Below are experts of layer 8 (counted from 0) of a mixture-of-experts language model. Rows are named router (the router's row for the expert), gate (a neuron's input weights, with its number), up (a neuron's input weights, with its number), down (a neuron's output weights, with its number) and show model dimensions 0-127. Each number is 128 + 24 x the weight over its row's rms, rounded and kept within 0 to 255. Numbers have three digits each.
Before each expert's rows: "comes after" lists some tokens at least twice as common just before its tokens as in all text. This comes from a sample of Wikipedia text that the model never trained on. Tokens count by the router's weight.

# expert 27
comes after: " ", "==", " a", " re", " C", " was"
router:119128170166090176076106118125145127117193145150131149126096129103093176110136126127110125129125144127129093114115132119139171172137111116109134136121075108109118156096123160094135142187127114126125128158110153155108085154137159131130130115136104166125109156103088123076113162113087137139126124133147149079137116104178165149149141117119123163094136131131110118103134125148127166115121
gate1:189144131163127129129108139136153103120124136094139140130112184129133100113119090113135112159114127138088099135096122092101153114127113149161092160146108111164129107101117118146127129151097107153158094170119131089125130124108117139126116124129114179145126185160136154084092171142102160115135069115165151136147119151146147129126137147116149122184145102121096123125084127161121134086108
up1:156139132106137094115129160157146131139134110159124168138110133152123146119145130125111138086130123180142134109159130142155127090120130112161132123138124125144138156141135133133174106128102131078152108071143113141103147126103171070131117104111148142136077114123130081126163147146076101134128154146124097079134138091101072087130066145126146115164114157135111115134146136152108127167159
down1:123120124112135121152141161145165149111087150170128151148127132113144124170099137139149122092110059176112185120111161110116108120098128138124164116174133101107132082151152105130114141084092126127134045142124140122156125101088135143115118123146147145140108105116144141121130161104131124123112140099168140118149126108100111137116089106141119155158118120122097147134162128152146105150187
gate2:123127147102182132101127139121109090147125105158113204141153157133095143097116079133128124141134137167129165162107137143089131047129156135135111112150076076119093120149150100161150100150136141133121115126106159144132122170120097129108121152143141157132145080130128111125150143122109144107111122159167101084127170123123118140133106113114160145132154116133143121137117098147095135101122
up2:113154113134137132126094094116174140128134142105116163123142122144184083138169155088089113151137120139111122131123120127174130136130132132160123127145151148162154103088122113137134131113215125113127089142144148082170118103076150107120108126115131127135161134155129136147110121078130092112153100100083115128173110116164109105144087149109141131088114125136146122122142115166168119139125
down2:124091178108100126143100113138132135102109153123122177115151150144114133103119150156144131199109125128135156138095091176164156107108140148112143092133085098062123103122114135140108122115132099140134118113129133088135112124104089140150127139138125154138095121173125107186107132163118135155116100148149116147127176138148129172140138109121109098124113069112167137105123125154126160113144
gate3:119135128085162140160124141118116130185187126099137113158133123155131163167127102118140153140146123118127125138165156145069154137092161094097136101141126108137103127150153120144155167130147140135109124128120131101133120149112117115129149106156111120121087123106134100094151111095111128130129112082142093112128117114122135135156066126118086121121156068152180143180140105118119157097086
up3:158151127140133109160122147137133107129147116142109105072120128066135134170113080147172115129121124121105112114148109159097155139141190136127163094100136162131124134120120141118102116100137075091131162101110153123097122146131144125127164117096140157120156130116100123122138169090156128176114143104156090130081118105158125124093178141133128098108102113122178154102125152129136143157143
down3:119100102103138152150090137169127168166124096121125120131089168146152124118146093168130090169127114109076136114112181112141166149085146084122125141128138118135094146168131152132082167089123127125136131122116118163123125124115132135104140162140135095084118113182148127145124120133137141139171118096147111126145131113116123153111166158078110113121130124061154126100124155144096132139116
gate4:123136124086127103169118117129118076136136144173105105171146140132137112133104138119146135149107164095136130156135132129117151119144138188106147143133147066128145131177155122137113143157122139092202114110139151169146128130126102119117133171118100125064112102096083117108112134166091127140088138105160122128107109100110119171110106147166102110126165113147146136131139129121117162138134
up4:116156127110091135180121127129126134109149089106151128116113137162108104117153134145052147093132121130186134128177093146142146122150101107160124135134133138114117122164132136143127116117111146127122134137120074159130090139085150122115137129137134090127095133137157124104132106120134138105160059130165134171145125159124122075136142086123118141157110192117095149121135119145093116097165
down4:123111165097064160123169157139123126117093117128122133142135119102137137148155065117108133076112085090105148093149162145111165118128116145139099125104191131143097127131132120184137109128159165129147109098133112123096178091128127137145140155132128130081112154087125133138101145129131141143147112161121133107146115102160104133094099131147155149134094153163148121142132086136129144156135
gate5:145102125105098131108158113112132118166120090121132148122127073137130122190125177162121085144131100148174145107158138125141127097159112151099104153084112127136143152160103135115171123130150167086165107166136097142127102132111114109097176156107116140132140144072111141136137128122123131125131114152153115111115130095126118123104165107142127148134152148161088113061156126113139122167116
up5:128110131156177135186117111146113114141097123159138059107122109117103092100124111147152148139126101097102128147166106156136118145145154099141177120173098114118079142101131134145111126124120167125134159113097145131120148118109116092118108133158133143144132123189143144154115172123188110110119160119129084112146124157124106113150094109124138123132096090119171173139101117123132161133110
down5:104129159147150149120111151133150113124137114185145104103143190110148117138112115141155137096157160100117146145160160115096084089136139133119132138133118125138145112104141108118140123157147122104112143141103130101133149127103124120150155131090109078149133127102086147150166149096150151120103121099147092142114129133090073162167134170136138169154153105117106150127114108047122102115107
gate6:150143133139100148149096152120126121116170121131113148140152158124130120126114120137165131095137142153116142144083166146104170144084110125143113124148108119102117145123135098147102119154100122115155132143161136086086126121106121090137115111137150142158102144130081136054135119115093091132147124119166145155177115121114130170104097164133185128130162105159106102168124143069147108116161
up6:145166150117161137100167098127105107108156158138141102114103086152134139152125085139121114126156088133165181138099167116146146132152079132147152100135115136096129095152106106144130147131133126126107081119114119117175134109105133149130153142124118129169162150135160129135117107149100147150131083116128136104124094127096113089105115128106121123169110163145161122114084086181114090107167
down6:166107155121161093128112120131126111103135114104153129135136141132121067102143104128149125067147148169132164112109142156138141162122123104124167088108116100115120133116133108134082106103107158150118124096135160177141109111108154126145155121128122104135181100138150158162101130135137127157109115111124199134097102125117111170166136072098145106147124154136135141113145150140092091123161
gate7:164125148153170108144147148151128143123115105094127122100117103162130143132157180097122145150160108099135163121173151124122113140151125136095060132099164148142133131113150112138080115088129163091123131109064127125147131133106128119137096162128153094122116125096097151155114130138172185110144137140113172120160060112114131130112121127131141097117133102136102145106140120132134129082133
up7:106142093171131148119139090146125092123131139136143133089134106159106151140106133165172109148107142099164149117153084167183103091110100122156167128088118121125092103138124129123137140120185106129094110112135161105139139118093157158137142083149089120108145165128124151133097110125140115125141122091179130144115129200108136119085134112110101133135110135158106127144087142142118146130130
down7:190132104121105110105100111155132120091094132126097129152149153102067124099123147121085172104153088108117132144115105183171145114141130117113171100176126128156127130115119153106120110170099111128097137156107138110102142122120101173166123138133115126138101181130153151104155129116128136133160155086123155160135116137104146131141152138141094162125110149111098163124129116115102087124149
gate8:100156084177138166106106095124142120127128105151120152126107137144102113147150122152133094144122127189136154150155113128109180081117154174164164109118145119106099142089169140124134103119130138120124140141141097123156098146108141110121151120169114118147125089127122136099108154095119145114088134149188140123122130128152111126129117080139175121136146171108096117082120089142107154110160
up8:086113099158129090121111127181096102124172128138190118112106160104113092123142139117150153138120126154117124093127141114104183173137142103141120142117147161125115156115160139113100113105133115161116159148104114153152116158152179099115097132096116161131154155133108106155127182142107114156093143130133143137146146110144099165085100077108133122106130113134103143134171097116108152133116
down8:135133145142149149114162143120165110150136151126144103150161079087148101131125126138132192100075120109156146149132102120088131127157116151168166126153113127116136132128112115106121099136110159156120130128151135116137172099128124087158109074132098160145117130151134131131138143140141082185120170127112104158063130132134061135138104147115096106114135123148100135120110108113111096162127
gate9:099130150124120151138146071124145144103142123112116143117126147202160106174139115116121147145096140133127113101142121115132163139133093131086118129146075142123143118187110156146179097103130180079135075167095115118138138110112150119128133126104143100116083138124121150123122099123110077125198095136139125156122152102150140118125128129092091149128140122154145131120128123121130128162146
up9:086181107145134111108145119146124148168148092106149083122110122129183103111114122109103126131136156156147137155147129121145133158135086073140117118137104102141155143164134132129112117131101100089086052124147134093194139123119156129136146129102135103155135134122140125130172113088151106140142121128159151149154123147106095102118081109132135127151114119122126119168122096104108173136155
down9:105152125159144123128103146157130121096085136152090135171100137133130146137153135187113162116099122127131097106148086101153160142069136150099162127118120086103115161122105140110165158144067161110098136155147091166120129114147116109157144155112143148118158130130147089138085108099117116133106088151133180124102120110151138114121158140129132111115130159136111123164135137122116096112173
gate10:105136116146143120093133145112136130146150145160145133107092154078138095155057128143101112121102132110056143138128096156134145136113148136121163069102122121161138093106124130132154145100156113133152173143126128130120133178153126148125177106120131141082166123155108111117090114136157145130099128122156113129090106133152119141096161100170122143129150173125121166085126129100148148133130
up10:144116172140103110147125118125139112121128138102100117198149116116084134137168140116142126156140118110149138146129137137095193133148102149135116130103121114108172093153059129139096073138164146145111173123144100145120115136117095110145113136111094118135128103043127120140129115168132163096140185092111150116116113164150108126133146127128131118171125117110115121120147117134132141157127
down10:136157080094147146137138124126156089127110108135118141157096135082088091166148171184101098132133095128150100098179148146132130125119114094119105110140156180102116126154113101179156101127143147072145162148167120133109123093129134120125113110127115110096128126087191121131132153115123113095141155113122144136119174157131154135131143122136134122143145106148121113150087095113125132129098
gate11:121121077149109103114145115151138111144077133150112124091078120130132099185135126142110161131089109148114136132144112127147108087130139149150163132114138106115120130135130175133118145081150146135171132090105147134149144163169139124104123112101115143093123131088151125126112164109146119129125079133179100111090147149120108108121119124153103177137145127178152140113073152176113154135157
up11:185112126134160115151135173165159101128148097071139121153146138129093128138166144079126136142180113150158139123112162121092133144111113116125117123136112139127128109124112119137156131137102087118107165126154097096142095115100145127137125112110147089184098091098154146117161126092152181147138091105136161142112102093122108149147118112095157128126122101131115133137159115099161089158115
down11:124140080141151140092091129117143117103148094154119143118115111097080143131173125156142115140093109152117109178135139116109118144125155089104118099163148117098128108147151098118128093157145126104122182145116068108180125097131152130136124119129150128155168166127156160123114130106145119129140126119111110147135128153119175193142132086118090167153158082117134117159134122124132098135099

# expert 1
comes after: "-", " ", " Mi", " dis", "is", " Ma"
router:173131122112109155138085172108129146149088076153163136116109126140115148135145116190140130131091124122103148106109131119183169123100103164129068137103141112102109128129141114115147144112162126114143089111150138122161114136122127139141122106162147127129124116111124115114136126121155126106088181142116092153104117148161116155145116137195110143147112096160136141110147085131120114065150
gate1:103158127084156135189135112117142083163117095120174123106110157116145113096166128141100141139094102157174131139147160128155165113122071146125164162121080137094095114138139089150090091130112135128158162110136146108112117127137117119119148132072114164153160120136108129130114108166127136133079136124126173129132133128137130111106098161120121086146150151133124102120101121139145133122087
up1:132144134113145128134094117097143156131155130164104109110133113121144124112099125126122128118185095128126129133121117081103105145131105163133104160135117148122144131129110083129119164145125108112107099117152117145100125141148197164096173103160157118137137186103063111136130093101113076132149123158142165179164142084176135120123102152136127089155160115108130134121114131104139118104130
down1:178134096151113106119136119144137173123160128134124185121132116149154080146080167183141136137157131122155109112120122133117156099143137143112091131078114128073133151108104160134149115128130118163123140144121105145141127102107082111126100161162145124151149142077134123101106090133125109160131135101137163154123120137132127105122086068113090115113134097134107149120096144155157159139165
gate2:152119148148117105149146168128091137162149186124138125149085112088124146121136107156160114132188146143127163118081142091105166134145131120129096162104136099127135145137153126145078102121113137116113116094088142154146137101119115095131122146155114127101129126139122119117103121144129134128128153114104111199120109134126148170171107171142105082127182083099160126120118134110117134089111
up2:105110135137148117153145115102101110170133143137163144158067134159111113098120101145099068131138134125170173107134151143131130110101132155150109145083138156127134123115104126156098107120076165152133124116089148134134159107106143103087149175123119114103116117140144123145108120139142106147148131135145085141121141129134137173185161160136101107158144088081144117101178123132154147108135
down2:100086116135070130161161134148165131136102148164132141191113127131135114067119129139074086113168120109117152126126152126128120114092119120128118109086132165149101160068111130142156157146125086141145113111128146109153130117146178145143130121146176147120122129126122110130134121149133089133150141122139091094108092139171125104123125121139145135109146111099117116123100124124105167162188
gate3:141127146086111120136104131157147134148113157190158129157090173133098136154109114106161127121148133136103117110168114168103148106162142130147142086119173161166152117112091146132100122107114124129117112084125142115132115129170102183140116115157102166104111088080113157109109148132154151158087112128143082135134093115144127119081131118134143179127111091111151116122148144149128123128136
up3:157130099129129142144150134126112097164141104137116103130107156143129118151121116126120201118075103124120150128156112172093133081106159134147115138143130116158136120171105152143134169144176166123143133149135116084093158143070157115148126130106166149094137122143132169154119138112127115099139121092097137117111094088113092105145105126097118118146148089123131102147131133152163123124066
down3:100120111111096133114146109104142150110113170114139161152112125083119122178139133177146116177121147157186132130087149146146155094125143150152112137109115153130144110108121121104103130086088102131129117146121129132145119136084121064107158113130084133164115141101157145107159135149115125124124098164116086133121145146118133086158124113174098159103123077140128162112141164167140128134143
gate4:147135111112138110104105149148133094158065088147117122139143142150154165139148084135142104110136138120123126137127097141128092137118098112128106121100106102121180113141081122129123133144138123136122131148176109116097117100147160110136134104122162123130165151140147147118208123115167183118171100114134131141174125112130144147159139125166106145112117136142151108073123078125126118071109
up4:101105116081133140155122090112132111146173120120103158093113058190166130158154124164108139095141155186131119146152132152125136164134139089123132103148139111152120105132124136144148140130097146135111126148166154139116139167136152144119109105167126050142111137087114105117130128104131128141102129127103107106112117123110146139155137099140092111142145161151117083138113148097105104111156
down4:132107116138093114156141136144174067134140140114115142141139129132116075138113123136133151161156137122077100080098127102134137117145136111108140163162113175103131122102115129153173110081141137131166123107114130100148122100119137115134156131148106125181161107123102139123092148175147146123143139152137130120087130156141153095155115112146137101111157149175047097140121124160110109118119
gate5:138212100131118076136124149103108093123111124124157106112109127153130177122159115125167128101102114153140164151150160117168108099107107112127144144170116122106115093124153125120070142147127145128129146158141094127113110106111129129120159151109155163132118137107131123151146143145126136126097120118102149092169155146098102170133097131128134103165171100123127146144085097108155088109087
up5:108112117101151123173106126098156124155185118117117170094123159124134098098145117114148095177132103133164133150070119169102111163177173109126114144110144150124167133122135129121098125077087088144161104127103117120169146131144162114126089102145133108167125125139151126106114121126118139120162099146134105136081118113092104144132151132125119120163130141108123102096175118135154105139148
down5:112143147155119099148102102116113103143120146120159148105090131155121101131118110091119112141098126112103140139177140115113113134127167175118150132130148163123104124109147101165154113085145142112124145127105135137124095076183085142071105102176139099108136116089121136119156140135166130175137125131147156136134130109111083098096118092156128111144160113176146132177155114136124167146137
gate6:124162167147140090122124130169112067132144165108124117119105135132137122164123086129142122147093138124120124160111129123129107140111087121110120151102094120149120159122121108117103153128103104117104108154100120122170172150102085135119167127149150124145125157128121118140160178083107174179131117132144131081178160121108114124123127170068133124136161118148133156082111166098126117122131
up6:119138124141125102120113115137111139154111117095127183105131193108109151117133117161164102187115099180077139146146116118128085149087165106117119155102068129135117145084106158101115115096147109165117128138116142097161096125150133125104152153139147107100144144134164119126151159110141103120113151092149092111126137121146137111150124177136138112160118105116150138081110101155145131138122
down6:109092173162123099161122097127204107111092134156141081147135165117103124118159096131119145122090121115119107148138149139122171119145151191112132116095121107145133170114094087141100128086089124127117135124106182119122140132132131105139143143184147121096142138137127160128100140123089160160126157136128169090155171123104127135130127100100140152138131100106132131105111098128132121114139
gate7:134151157133105125141122118140144077149140118111108139130132111115097138116117081146167157184147106156116096126162108098183173154125124117137082128111136106142127142155134145120111123147124102087126131149111171122134123113076121109108092159149103119164129135181126156137108120055118134114110132158079110152127091107151125141106092154124101130148129117181132171128153130148118126158123
up7:134130168106097121124146136153122141137160073148150159087135142119160114128144139133110120105150093157127115110109113185128127116140163147108148105139114151120126111133105139163155118103093063086129107078134162132101109148154167148137141140140146155143153102150087109081133151164110118127073126125137122135131162109107100115134149091136153107149108119099079114129104086172142116150136
down7:149136116104132132156103137103108110135134122136111104137112155133161130115090121139171132116108141138120162128119114133151143164107102125148101127148097155147158121131148172103129124101160105130177080129125133142087150067135122090112104122065134125137135073100127109132161165154118141134119101162150133096203157120159106136106126111120124096126129128105140084132148118143109199111115
gate8:142106175166143149118075139131117146121120119128118166160119129182109154132128150140133128118153096105146105125107146121109122110109134089064131137116127169116115128140178145145124152137114088153103113087115131107114153159115073143083129142144150111120062100147109168109131111115103123160128129127137143139152135146133139168125132095145133133112120134125097137073143191134145156179123
up8:163142107132147112155073152136132121125122118124126124130142116163146132125144098123088135116150115120100121127127118110079107116113092083110164100137127097161120142160132109134132144126145141141096112120189127093130142151149134101154133119151175145111171098089151102134190096109119107153116141126133122156147070138153144143163136099150135109154092131172131120124113052171154131119119
down8:126171124123109133130171116160142144117167135160122121110086119080075166120126139153123157118142133117137120153133114079116121134114106120135105141136111124125089151125193095151102143117121097149127091149134152155133130147172180079139125124146129116129104122150126138136111142105098148141150113134081127099074133128116168171093155182074117121105122131120152124126145095103139090151135
gate9:127136095148118120126112129163145116119093104122106109168132162083127131114138101134084110121138095168130108093133101117117158110138115179132137124128196128132132157158162120142121135118130156099094104118114104105161110140122120130076143140157107123157127121140108157209157098107120118119149135184148093146148105159128093169107123148138138118156150127149068124119095164120122133115122
up9:141140125110108112106146121167123166088084123101136148166099125099101134142140153149103115110124149116075127129103130146125140096112166133122076074126123123156126126137122138143131138138157108076131102164134157114130079104187107142121096087153069128114107162110122123119085155127146150115126119160122115134179163125165167161116138124149144126181125124124134167119100135147144120125144
down9:150110099090129136096099130144123151092137125136116140128132145121148108104108133099170092136101122141117151159116107106137150157119095117170148089124137118165128145091106140114110184186088120153156116171099092132091145102146117109180140121099084112141124176144139137170114140169145155117119125132101104106141147134148129127095113093166132142142103166135129089110136138100119130179120
gate10:119087123110120213121133081138095149092119121096188122131097126140139115132130169181122163144077145139119157121114109126148148121122121160091122117107133147100111139109138163133122147109127142139142121173073127189094140143140094131111093158147175102099129127137120141127089107130145138157143142129089148161127110117113129164124137119141114121102126120120146114083135114130136124145173
up10:128129120120106106112136123140147121135132120124106146143146128078115133088167123102119068119183124120152148093172137083154113159126138140124151121164109136152130111125114149141137123149123104160166166096117121160158177125124099141183119120114117151118101122097108121089139140145146112104133095125148132159128130154168094098093127098126175081162124178113125077107107162139095139130113
down10:149114134149139132161094157138133130155129070155152112121115137098149151106110109097117106162143140111114131136140103123164100222109135145120141123160086127152118102105139099137119121104123134192084154076162147143151117127167111129122152094124145158142088161119093109110123130147159077105147142130129101121132113094135140085145159140112082138129112136118126130134131125148116154150099
gate11:123103118137131160103147140161095102140152115111165132107128084130131121134155168113113128096128125092122110094109118123149139176120128120138145145174135113174150165115136119134151130153131138120161063128118159117156115134087150127134125109111104139167136097151122126173130118170142099120117131120136108119118135141200070117117112110129161173136063142141103121129118079091101130119164
up11:117140122119146121107128119104135120123124162108166146077141158109098122078142128152132118183098108128158130151111141116107080139148128100161095151105130131104124102103070147139131174159140114169098168160089145182140099116179119100117104147132123102093141137138128122124128155122091166134124102133127125176175129095103094108140140158110111159146142132144127127116141152146166117132098
down11:126156149113113122158153120118196146097140122127114126141189133132134173140141110158151106115099153156160136094140173099183123138101108090143130128094139101084095107086115123128132089095138144113103099119144158143137145158117100112117155109128166099125154154102109129099131133100122137134094134143144111127096099151131148151133162116114137111062123142173118129118119145161079123134141

# expert 6
comes after: " the", " of", ",", " (", " a", " C"
router:143142148117147129095106117100101125149115147144123137110079145140121154152100162145133140105128160138123166112130149122129104133137110133080170135101128090131147152088153124107141121098162099136092057134131142152174132091167154116093111114088154104153170122118146134100142124110106117098158118107142167157147160127161149130123084146145156143125111135159127082137107178087109132103119
gate0:126144123081138124090104131154146092123110124172117116126132099068106121139126106101145137119132151145136118138163131149095121124091112128117139108159131089157129157123149156115149155137165134102098104094095170144092135121120127151167121076134160119149175115102140156133164167069108147108165136131146147110117112174136128134164108124122144122095078128137087117152121125153123123124184
up0:176193143126127113111125138160103076110127125155090108098129164137099123119144111146158131135142135129100128163143118144149131125157089076134149141112095112132102110105107165103131149116141126108117131094146198114124124139134139120118127158138170135131113124064160158140118153059110095097143142130121128074101111145124118141118117143080155127144134123130125120128112139136144135095183
down0:179064131135092085169114120131136131138106197112145140081164153118108133161085156151099100141119121148128140118109100091150150130148096154159158096086163113132125126125123116092132149108137103142057171144106130161110107136103113109125137124134096140110152148102101117108149139146102116142165119121133130138165143114114137118163111151121147127117106107143126147115153153170143136132158
gate1:143140136144117109120077149163123111113121090150146117149148121117139104161102097116118181144092125099141165133126102125116118119148158163128143116118095179099138151127151145156152108133166099093124110061171120119152145135129130128091095111150125149146128137091133114141138188134101159115115091153156135167119168131115114150125126147126106101178112145130107176100099125123098083123114
up1:121123140164171137087139122147104145104125148081135124144145121110168120133132138097144113176107049185133142129121089142107125103134107111100145110152119125125135110094073126123152111136169192131106132142144103126134178145129108135127144111164126116128105123142123144142135077114102098123148106154131126133135142163123102133109132100125163102144185128149137096123098134170159126091097
down1:092130163120092176093125140158122139083142155119164122143159114118163116161114134105135108119166144116128164126117072127148137142093147083152174108110106101092156111052121114100130111118122103139120122157136153165110162139119167131129116083108129153126135118171079118139143113147120132101129135132141179105138121121144099172121137148110091128128160114133164124132115141117160103111116
gate2:110155152152137144085176133165091049159142132160098112162157149154141102120087084137143146144109150085124157173132163138121125130110097114106129134145086139102118108112123150140113135148141105137121118125110131160174117158130136085089163126140124118166122074105141130114123121122145130157112117163144099127105106156103117118137123152086148135147128140156110176148172140111115107127123
up2:123077124136137129143129107092156142125141130091141126088141121115112137125161138136138139125149131147145074119127126162121159160115159137134109099154121124107149127152141105126178132147141139112162131135154097109077123115092145141167074085136139164110113161152145103117171135121120089102156129124122140140147131133127132146072173081179094145129126152092145075114065131136113143108130
down2:123128125127195148116102135125086160107172150146112134136128076169129185115124129119092111147127093109114155121154147132136161132172118147075130128146121131143118130141121110151149114165133124097152116106126140109126145136110141087110106142134130117101146115111120144120122147086122166087133181109123153084113116108136127142105135130162086132194125115117187156130122169077120123102114
gate3:125140106137153148109140141114171089114135175100117168091104110158134159103099157120152121132127095138100125107143162147094170158128078115125140098145150145136160123109142097160151133136125119130127141097130097083100153153110163130121126108142164146136158163107172145145140139113188131137188124123143105131148154089153108145118132107111111098105104118137084094076138127107114138102115
up3:125096156100140092164152175121114122166127099135140146152146127084133138121131160095111121188121144109130120123153124089122124115143135113112117128138115116169116129110136100095060183095129117104158108141150111107107151108132124131105164122150100146093082162117117144160168122145112116158152108142128119082154126148136131123170155142160143078086131118117170113125121103163169121121120
down3:147124149139164120129154134135133113127147111095121117170088130153110132116165135120135111125064121107115110131179135142105188141115114121090114159132154148145062149135126112083149126171117133136152171119182114106153113099142103075113115124118095118150141152161099126095139149132098135092136084133140129163153119157119148163173147108111141107137128120138124092117124108100088106152135
gate4:169095121068117107081127105077105128134147158123142147140156169131137146161143160180140135121136167157107126100162130095079112134119130165139101153143131116162125104120159104114130087115123125108126140111124155141145117121135144112083133110156163145132118160104139118149168120103139108146153167103106106162127172097114122181151139136152150090128133090116139143109104081121103137141111
up4:105149143115107108120148138116151121118145119104098141145138133126088126102080114095142108103150120139087102124135164098103128108151163073095130125117117162117155135160141107110128171168134130084126103126179099089123124146137158145149164122143087142138147102115091121143115119167077094159117144109167120141181131124109159124093165162145145148163111131140143129117165126146179105143131
down4:149131115142168178135080108120114128127104118122105143099097131176128138130116106080129074100110137089131107148127134116148104117132143086108090105108137153114126141151141146132110146122112164155187101120117105119115106120138092137154119122110156181122113115170120135136083188185122142107119145142148119156174127131162130106136098116113148136170118126093103132135158174116108141158131
gate5:096124103172097135129145131100131172112127122118174106159111147115121184131158154128173133126162129121109152088155126090152117094099144154103125137102123144181121141122137144143155121121156092180110130128122122162101123161169104109097124124159120124080129136115141131143157114139186115130138086124105129121119154088103125162139149124125148092152084135096110121105113119099124073108143
up5:150138104162111087139123166126126144195131147076129168111090132125124150122157142132138091148156132107133121093100137144154176123103120132121137109091150116131151133104123159108098147139133107137147127115131126115111137122151086126160132141136096129135110129105139129114136150143137184137143098107143088155122095116105129150120143174083146132103144130138146137149165191057107089086154
down5:110157173141110145159117147146119118122117134117144126091130144136080121114132099178103128120138121094090131161151141100099149131133180131095124164102142125097174130114115128140090093109148127151175112149073132113136118128138111144183113168100135129139129066097155095134128151130159147109122157116112158085150127156100130140132142125113143106118121138179147114149150118108081081139143
gate6:168165109155102162138186109136124134156155140118128097102132154099162137139127137096105147104086100146090135135110135127127128130085186135132155126136142139096109128112114148094123162134158127134133132145065131092143093157107125067161107116147137144156148134168132150127101126113151126143149115132092152112159147163073072113112128138127109115152141133100148124133136089119091142097120
up6:154148100144111180109174114140114119127170138173129107080166156140179133118152110151118128117160118137140122154123131156148143132146103151158142105155131146117089131113161115098146129119118121097107114131073057079122100165100106113148079091164146123129146152132158126105124106127136099138137120128104141114124127144119082135152123103151126119119137139122087109108162121102080163106149
down6:143133138093108126106132117132095165152121163159127152162159121055122108096113090114187143140157128135148164143095107134138078154134101114143120090135119143125124103107101117121104093095141154094106155138102105099085129083176124136148123150143100142146144138148116138094170132108163144151112145095112148129135145113098098159116142128120091162160132126122136166175141144140130157113124
gate7:097105141155134106115131125133102098122098109149125087106120138126129149137106110146149154078090109129151134068161145149175128143135098180124158105131113166095110107161093133167100124140140127117149145146160101076127093120121113137168096118155155123091159145182134076135141139136105121137156090140129124124113144091170100123119137139118128121147167121156110168110115154135102108098119
up7:088114135084154125165120120129136132096111123157140138131106120097164099131151143130136123106114133149097121105147142164157101114103084128125130140168138090157134144060158154129137131163139130086106117139117118161108129172172133163147163079121139126112103151133130157126135120140155114136098152122090125122154145160057121101145111103154091116115143127079098100138148126161111139137175
down7:128118109117151109141105117164116105124064110156160149099116095107156098095101132157143115121124113124155119127101151103109143122092111090116128143144106113094162098162155165140096154113108138102169122133120118114073101157123146168116140126134150156136100141150121122139119129140136106173175138170132126125132181106122141154144079101130151180120132126098199156111143137110136123121109
gate8:102122156121182114109134100152114142101153111145113148156112107154081155155129122120119151123112092156158124097166169084144133150141105132079115139130077156107112103109114105133163127166094126085111140135141162092147130082120140177120133135095096164134083110115122144156175121092099144148125151149144121110173108134126114133106123164106156151155131142116143127110150121138102125164150
up8:132125115171112131148104133151103139119174171146134111122068135121116116136143116125134157136142118084167134103129155159109124163133096116126139092151096132142072087160134146132115119123132119131114108135144126133149124137124159129069068108115158084189091123160088173159141148113139134135110163096132119139098125114109172182107134123119128106120112139116122126134145153150090158164118
down8:123131171134137120157140110135078099177135155139138128130141192143120128077105105120134127120089158095142080127134153139116128128124145130105085139129130163140104108134181140128083115170152178138141155108175131114129109104105129149116123091141124142130125117146141094166141152087108122114125084131149123104155146135177096121104148105130142138106129161129140134096080093150106122132079
gate9:123163109101086141151140064127122115169185136110137120086079132165120109102161150108124111135097126137160122091176138113118124162169124133132126119104103095118111149177139173124160113121146115110108142101094120131143117146129145106089093117136143110142135073134100103109161134126125128133161136109123116152087128105168166113144116136150159129146120177147122120144129160096137123113169
up9:133097138102146148113112155133154125112064165186088157124139128099145179120112124169134141124115120128084157137086125101133150101093142124139127144098161144176121104103084122149108144131101137136148155122112127130126127123158109154149133127099141138097126139082141110169085184141086167132146121152132139095114127106115108138142144135096128098116125083103128124134145145190146115119098
down9:160077160124146133100152136121161110102133121143131154162108147134166139125111083181109133129120135074145103125073133166150140102119146123115103113182103168148111115124113088136110130152127129090175123119151134124076148129086134167156158163140130134158163132115166120113122113147131121116122147169129086138123152098128079138104131124113134114101167103166128105113116117096151119134107
gate10:126133129124109133111121148082088194153113124157144134123149148120136091143109165152148148120141124111130102140102126114078142116141170115135124074099091136111140122124139126137158141121147104143146138122081116134121131090127131080156117149167143139143155173147138141120093111118110095107109116140121155095130123130149034129149128134170162096156122147108094132134093116141141183107136
up10:132139132108109152088118120119154179118129085174157119116130111141117111156122137116102131126138146104176121164127129172130115099149125131130154127104131130080132143138112160169132155123157124139120079108121110151150089118138087153153145135109143115152117119183065151113103130114115114133113099139131147121116115152102060165139135084162199126138123129124102129138148095123147149176124
down10:133122122100139116105144098145128147119154146139161118108087140117137055115114170049151176128137152154152163158152102115109138125095121116165167110094154159105126132125130128132115137096098133085093106110126088133148105107129106126171133143166120106145166105149116125120116100139114122100166122166160139125139123150138119092130138115148088178104131103156158124123101141151156135110117